config.toml
experts_per_token = 2
routed_scale = 1.5
init_std_router = 0.0112
num_key_value_heads = 2
positions = "learned"
attn_scale = 0.102
init_std_qkv = 0.0381
decay_shape = "linear"
dataset = "wikipedia_en"
Below are experts of layer 10 (counted from 0) of a mixture-of-experts language model. Rows are named router (the router's row for the expert), up (a neuron's input weights, with its number) and show model dimensions 0-191. Each number is 128 + 32 x the weight over its row's rms, rounded and kept within 0 to 255. Numbers have three digits each.
Before each expert's rows: a language model's description of what the expert responds to. This comes from a sample of Wikipedia text that the model never trained on.

# expert 28
Description: Past verbs and digits. Past-tense verb endings in biographies and history (moved, sold, restored), plus leading digits and separators in numeric tables and statistics.
router:134135121098166094127143161132148119162131169090119120146124146104170159173072090129126091121128153127125108159160174157092162124120080104107149114124103180154086147124104153052167161123158087083153142138061145142125115099109134172158116126117096130170102094145110089081161089053097141060177100207156134132137153137071095160157124177163145094111142209106145095106079070094110140142134119200236172171169090152135132117108114097134127131114107093162086150092125148088164126094130123155106133092155115130091148222090165139140133146101128117118066141174067130133151105147132087116
up0:084168123127174151150188180143093153161060104135141064132128166136150137188095099154081123146128130121173068136193144176178099164177061121152124146107121140095122150111140084088096139170154158094118152117047110115170134083121091185125178161124163146115170189092127179152078165091138078083128158083091088132126148139150118114137117133155152108113157113079155136109115139132156121143094174118148162144153131117132163048156120105109152160100115152113172129081147058140145139093131160160134144100087148153080047158097122173132158157122123139121165081122173143117176093142052118139
up1:093153110082104138133133150202146120120196125162169077139105144098161118155084073108136125103132203138164171132104118128170097102176109103159155111092151125106109220151120102142135096131096099094118140099099088106153129169138116112133135156132052142149085128137170163120110179158151092145183051087141097091209150134065131222134145117110152126121138135121048153098090133185159091134127166134138153097071140125145125108166122132162130076155142145171146133155136156133145139115109145090092061115132146113124095132112202105104166165163174126158136126132110103089060186082097123139
up2:158120147102172186109070111116159133156164108109068151103101218096146162083161116132102067157168158101140110147120150112125111102118089032142066063165143126103096135118113129084149131197157114093138115122130035139095142148129146145112140204139081084142159185107053182154117087123122161150097165119111123072175109110102145159167115110166155119106117158142090133185133097123153114120130103120122105107103147166153115165127131063096125134123078124109141094151132123162113110145138161142188125167167191125135087164110157137200124171156090115180111173081083091138136118139164114132

# expert 23
Description: Line breaks and list markers. Line breaks, blank lines, list dashes, table pipes and heading equals signs that start lines in infoboxes, lists and tables.
router:164119150082170105115102136073100103143100149091138169117076169063162114125090134156110127127080104131180083133125119120121141127129108152146068107166140160173099135127150110139214105153132060083145130092145113085087147169100152127158153133170131144192142099163114044118111129120120133112197062108075135170108125135117130169124113125107052123146132097105124144094073082198149143168127195168117200152207092140163106152155132126164067142150157091159122150126098152091101168122172095116109172155100130044142121134127101130136137136142140118141109122195128077144091135102185151105
up0:099157156131061131142109160095155097153156148107079139126154121113098068145185119063125112174083093150108087130171123153110096101112134136166121183115063149138175136166119097148119084098108101102118138092146067157106158077119132122129111126117107156149097155135157115160109108177124141087195098165120128176175164160100095157183066129200125165096136169082200124124182114118131160131113199052090124152180120119138153127105150118148128130179101097147151140096121143103141138090096131129109228104091114071105135163143166123111101126139125068187091134128149127110152163082058173112
up1:134195118096126150128105070081154154086199135124162116094145135123126213093150107201126124201092150133140140072132113163131140150078135049151142127165084119144097209129151111111120140085117121135128081101080157072176149107148096162128165064107127119167164183145123156096110114128110108187086129123075112147122120131124142165096140124171129163132080078100130139124109099168169133088087169141124124098131124076106137089085121083088100154155093161157062161146141138134107157130108148146132177151063135226095132107185129129130102130102152061161141079135107149133122174165116130113
up2:098182138122120096080166138170197115092141114110202143152117098125154123154163152146157139122105119086084092211064095101067135087115151096165121155104121150121161081119149085103179104080182085115111104123181184135083138120181125119137095143051124167118130097107084171077167078156091190145117122132126093142072112126105137141118121128170114117139173183180115098102108076132134130135144200167200094122144088137193192118150143153106152150129113138119105169127157137111149178106194131114127146120129141140149131080107102124099092118152128091156129121186131080210134125122144114103

# expert 24
Description: Headings, table bars, decades. Section heading markers ==, table pipes, year stems like 197 and 201, and word-initial pieces such as inc, doc, Div.
router:154113173106192114104121154187145152208091153071150146092147156123170134166090169130077154141130115114065121157146131123129187104152100101102064109118146155151085176095145171100111089108166093103065194066168132122186120157130080173166162035099110109155114124188164169144112153112139069128155125144142120135165094170099174123076085104093150092164128133121123120063102102083142145157097076146144186122147130136137118114162094159208086119148104117135118127090097123129074164105178114161123154161119126138108106139161120117111122108100144132098135165159108103079117106130147084069
up0:161101051066117100172149097113100128143054062093163147122147123147118152151116094047098172165112127094115095138107122141117117155096153163108128106122088175147147180104077107151165143064182094086165125145105109149101112094200174088097098158137114172227128072161150115091136054133160070135150106107142165177142115154121136086079128175157122108148083139113132152171163120155148164172123093142116115104149094170172169088105114139132149088147161143123120098098083115132139095116145144123134113086107154116120114096091139163136113091143174132102081180083135084078099125092167179157
up1:112155087114177136054141118077101174214105189164069112103161145141180128144098127180113137113100193117151115148118130068112156094168114126145117130159099117091152177139138162120183123143053130130206160078096068098126117143149168167131129112124135136114125142121145109095112078126121145178105101149176031099122121140136145141102117177164100074126157131082174114150117196106154173136150125126109126103084135107122119179192139191163126140122162147130114117145073199088121118109119128171102133159085159155144172150176170117125111179133097142155128148153111145068135124101178130189
up2:141179101127186108141166171158111155139135142089119130148124086106145224148135154117078102197182147102152151188115119124109156121143085101147100209112151153129177122119112129131148163158095176094083076134150132200159097107159160198165145162133074101159122158134152114145113075119137160128113105213139103172122177142085163146070114123086145136178118106070142051157138141118079165185147110112155116144104121136108145097114119105150140065136143129106135130128100106077084127108146084115100101125061086152128100123050091139144138058098156110144120142169139132162085094112127155160

# expert 1
Description: Digits and non-Latin bytes. Single digits inside numbers such as years, decimals and catalogue codes, plus raw byte pieces of Chinese, Thai, Cyrillic or Japanese script.
router:143164150037140115154162126136130085140192143051114133100126108134161186140131044144109097154105128133069140175118133115093128157134115125112038120067178148161108121130120177059136083143163113127100125110136140082117114124143164155139156087125130177159100110128093112173128196113150156107120149169132112135126139200066069111178085096119116165094182192130120047080099102104113141153130054174164172174142151133143177111106157137119135134120138154155109149124085136087175151158145105114109128143098082143123138166122091122130148094108109176122123163121076083126162084165184117124
up1:099133155053190064146134109144106097167143119141145143117122096119127139096159151150112150198092184080073127142173132151120094180141114137132120120130099175150122111074141114064140109111145091070183142116070141129113145132098165093129149099089143159121130179143063107119160101178148140154179175093115135170179199116143178127155139105116107140113165149134171153133136210157117132141130150079130117118140188184135131109162137118132158141159109148104149109181086127082157129111094111081138142152170089143144098135116167174174130154147190174065115138082084104059188162155162182173
up2:121167214149147095152139158117097117113144140096093154085166122135102122157159134120163079099154131135093180163173172121127115181139108171170147144143186089164137116163151168155140068150104140145134108094096093171104126123100125112133184071095118141155153096074121122102175122138150133114128158167143117146075168157126075061118094168140124087134121140110093082132178135120150123202200203145129101157141152090125136114116193090157136123180142162202158130080106105162117176107143121153081128117103151146069133146166111159112154151148090119148132205101135075195145071191164148141
up3:157098106089117133088147139106110125144178090087160099133127121174129187123126092144138110130113145127141145108090140186165059094134045180183091129187185126137126118135154136128119125100155086120148087108119097154146108128133124149182141164119179214151127143136169090184127119104129117111098063184151127143149150093093127130114152045096113117156130118160047151074168116097101157110120144146161148095165124172127173086164144142075129164150126133102072106101139120170084124171117106108198152147109077117123174146156105110122200182159153165153128115102139084137167162186189152071

# expert 36
Description: Line breaks in tables. Newlines ending table rows and lists, and capitalized two-letter word starts after headings, e.g. Bu-ilt, Wi-x, Di, Be.
router:150150163102147143124169164078170100161199083132096136094064167139166144121068070174088109203100111101157152133092096142100110167094108121126103083187173170097069139150181135101130176118126099107105097108119092169108076150136131159149125123080112108107127127132126137084169153120175110092135140148086133184163160148112099141152161156123112150085134191130179153057101099104088122089156168221143117136100096155121132144129178079147075157164093131177100115143185171143111156157130077156104084109173118106164166117125206138074094097133142111095102120144143102129132107154126117119
up0:152170127216171118090119114124138124083085075107182139153104124083123119165144142143126145137140169178118120105181139173128152167093189059117147114148082129141116118111189068067139170122122155148184106143232142144130085122153125117096130142172059053143152124078101106071113087054120086127168140131121128117175115158102136114092141151101118170108149150153178160102114144141105153137163188156123121115072123138071172114113192097129172127173052113136091125145097082125111114165139112131151103126123125078126114202101166119074114090168123166117127113122122116127117144108112164096
up1:137109131103096103110136128131161163082205072161201096121114149223149118171210136133132124124135143131143164095135119134133092135182108148151154094141133172145157093081196114087139208101109098130138135079086175096137158148155148100141101130148177063191192125198135154130126071173130096116096140151127181072109165117136110125163128087088132155088156127180135123071093124175105183143169162180132135103132114083129156154143109163127127144142095115142100137168091143134180125131189059151142115163143136113158156120137100162095088134153135079137097097161174129115134139122108082082
up2:217198137102151101109135131157135080130123164170125148093086135098094132107141088143122129148089124127131178068181029177128145118082191136119172139127129109104113105119182136140121126103115143125125142060104197134126031167184136112193171107123125148127138114159152078085092157162109134143144148149125105179115157131080166136155122128123141101182138097120171094108158076109131155116139089152115083138106136167096109126171117157087117190180148178162133129091099114107139135124162112065086115035073165097113112110129096162097108103134112123133101098193126137131100092099122091164

# expert 16
Description: Coordinates and numeric symbols. Degree, minute and second marks, decimal points and digits in map coordinates and numeric table cells, e.g. 34°44′31″N, ISBN.
router:155107109098166090126135197131105075193166098112097135112131139109115176153115026122133118127078148132099119121122184152094139120100112122188134088163152210173111111110145160065163123150122059101140117123078153071142148109153119190190146175148111148195123217134129071093160119129124122095155123138111082118110115128101137149158141118065130089120114182129130074120067131127159116178128119168177165167147077136158141138153167089138085121154140093179136139119112145126119167065134125119118191099130064108131147156100118128108119173115140082150063115115057122156145107148144105127
up0:138140153159077115118170159123127114220153102126077138205118161161119118149131112107121116074098124104173143119131153131069078117160139150134133095179073117121070158083151178160184091105157110109068164137116114089136145145119152175134143136145092161094145091135131174144145138086119131129118114098161140080098130080120143144092142136151181148070082082090100168128128151063169078103147115157121122198119158144174122065088135070160119117133130161147086164149200197136117148175104195196135155172174152111164139142118114159143171128068154142116152119081131120111103117058151119117
up1:163122117172111082117108163141112133184212099135126117098128162159189073086159100096126147131098134181085118133137119089110170171145139103136170099114139133153107150161145128102151115181137155149170128131159127095150137167166084158100144132097151149154209142151122064176123120168162139157087114206127086099157128158170118138140213153072123161157191152097202156117085148141090158117126183180156088091117109153132205145140167113153111103136090140150080152109117074125149137124151110159106158163084134152157107130145151139124087120130159080147078094117050070087095144116162179115
up2:100176116086092105167183103114109085163071152172112125075169115159137174127134107077164081103081159135123105088148134144061122124139137120188155126127122130106124144102076170075127144164128043155128179110078100118095145107150127130122073158111087166197142125112103141132146113148130097129104118148134102092144200138124112124151186132110094156133118128119116108089084165050147131188157077114227163100134110171136145119119125128092114162121102110092143081129173200072168126066131144080127140155146074114126109146101126192124109174164127096083121054165107118114112141172109097139

# expert 7
Description: Word-final pieces, pronoun it. Short pieces ending a word before punctuation, such as it in ending it., e in pole, ase in release, plus name starts.
router:080139183115155177162139212108110114112120127138108183064112153134136158078108074119069132128137127117107055141102099132111143103137120138153151178181131118157088160108139149124208179149097174078153062096093080105077116088097118154133202151112071109178075075108118140168156123147167109082133141159142123148118127131091119144189138128107100147155165147125188148117116139110144151105076161182144154133115138132154198059102115105129103149151119150120121126180094150059143174088099103122139112132158130131143156099113166107077173106106155134106155125126134131060137066067176155141
up0:211171136128170101167093148134144174063117153158142151099107085167144099094121101110136098101111134155147134112077052195089122159062118160090149141149130154099141163055129184189142118107134107108106081111143109079116122120080112116096123122118129109157106133182108139101075137092105150126120061133100108100149146116143088161148139148079136124073120111113102121144146177123115084150049113186091137089150145146121054095110059135058123148173109155084106121125121153114129122205186118209130076079118125107170086117152162155174112132149108091116098127126119093152092147121121107172
up1:088155101119151154103097119172145127103081110103104184075156146147155117135167150079146092157103176144146100109162098125132158145097129096104147101094154096161146162136116085113133130101097115103099114107119137145105190117153160101129163215141090061160160142074183151131116162083141157107120084162208111145135189156120133139183042106145108063119123110161159073170077112127180132153109220134075189112097147144123125205118092100149139173140097120102137144137131132156156135132143161129095146174100223120148197112087144127068147097134166135126148155140132145160118108144136092102
up2:109133136177128108071166103074163148136116134147119103148136109122157113091092101184063135101105125218139099140131135084123112131153158135134111123123119088162060123145226123143115136166060106141162173073125159106119150169166126134146101206100125196112077128184138132127168139136088142089086080096112093112100134098111134173163105123151122138101127117165163121161142099114140079106142088172150115142178105098095147100093088168094061117120072167086118146156120183099150096168148073192129175178109190102154121123159137100177116082095098071112127128087126119080107160090136141138

# expert 6
Description: Word-final endings, periods. Final pieces that complete a word before punctuation, such as Roman-ia, c-m, loc-ation, plus sentence periods, often in taxonomy or unit text.
router:114168154142128140091125131117119128124122116082109164135107102083133169198137143114111108083026109080125118122139119152188116168142098110144135175160106162161073138139088108113163126126157127075117130119080135131121144073158098179148163094124114109155122064155093142140106139093127106082136084162078119149212177137086152124203102122056126101089166130109156059092079159120086117116200137111110150167186093172132179134135123117125099162166164163111141132148165169070157130136162125185097169162166072162104155110119128093105083179078130142075162123090129150158148136140139127186
up0:132102095187061127142091063137116117153138149106137126112123164159110173120098142130134100123084098112110121154079096142086113141175118201127192157128113084128091161122122146135127152119163124138127069146173122106087165149192159199154140129132120087107121148122080178122099161074131115086097156126144182158117123097129160145102116098140089162071113173177079114124141054140116129065108103108217085075162069125140159077168168103171197175117123169081108151122123120144140106112160116187130148149122126189109144199129146116110142117143135146102118073178117055153081099101119129143
up1:095084116142154170140150149141108069117081101164119180112146141120164123184190138121131125089080095133127080159178172169170096142117158134169135110199100114110112105149177153084185122130168122165150120090090125130098134163138128173120145129121138132092078107107117153113111123125102100100155125181093179114133099068107186085185161214093144048080123107137075095147122169171078100186120138108133113160140124158092117087126145118142088162165219135170108080103187116070161120172082103058088133153142114114146125121069155123132117172118099125127131130100099110121182145121127134092
up2:076107129163108103114187116092092191141131152168141122143140123148099112165152099120103065119149134101144125119099109161167123176120110102061154147145164180101114132072123181106162128090142171144103162114121154090194069059181191098132098185079153137103151119107117143090118173127053078174165111172081124125124125165124094146088124100152114156163187096131162151086114078158093154145166117079148103121167149121172132112130155128155093112126123149183126136146113139122087065110170152092142084175190088106125147086167151155064078107060128069154167136159159136113134118101146113152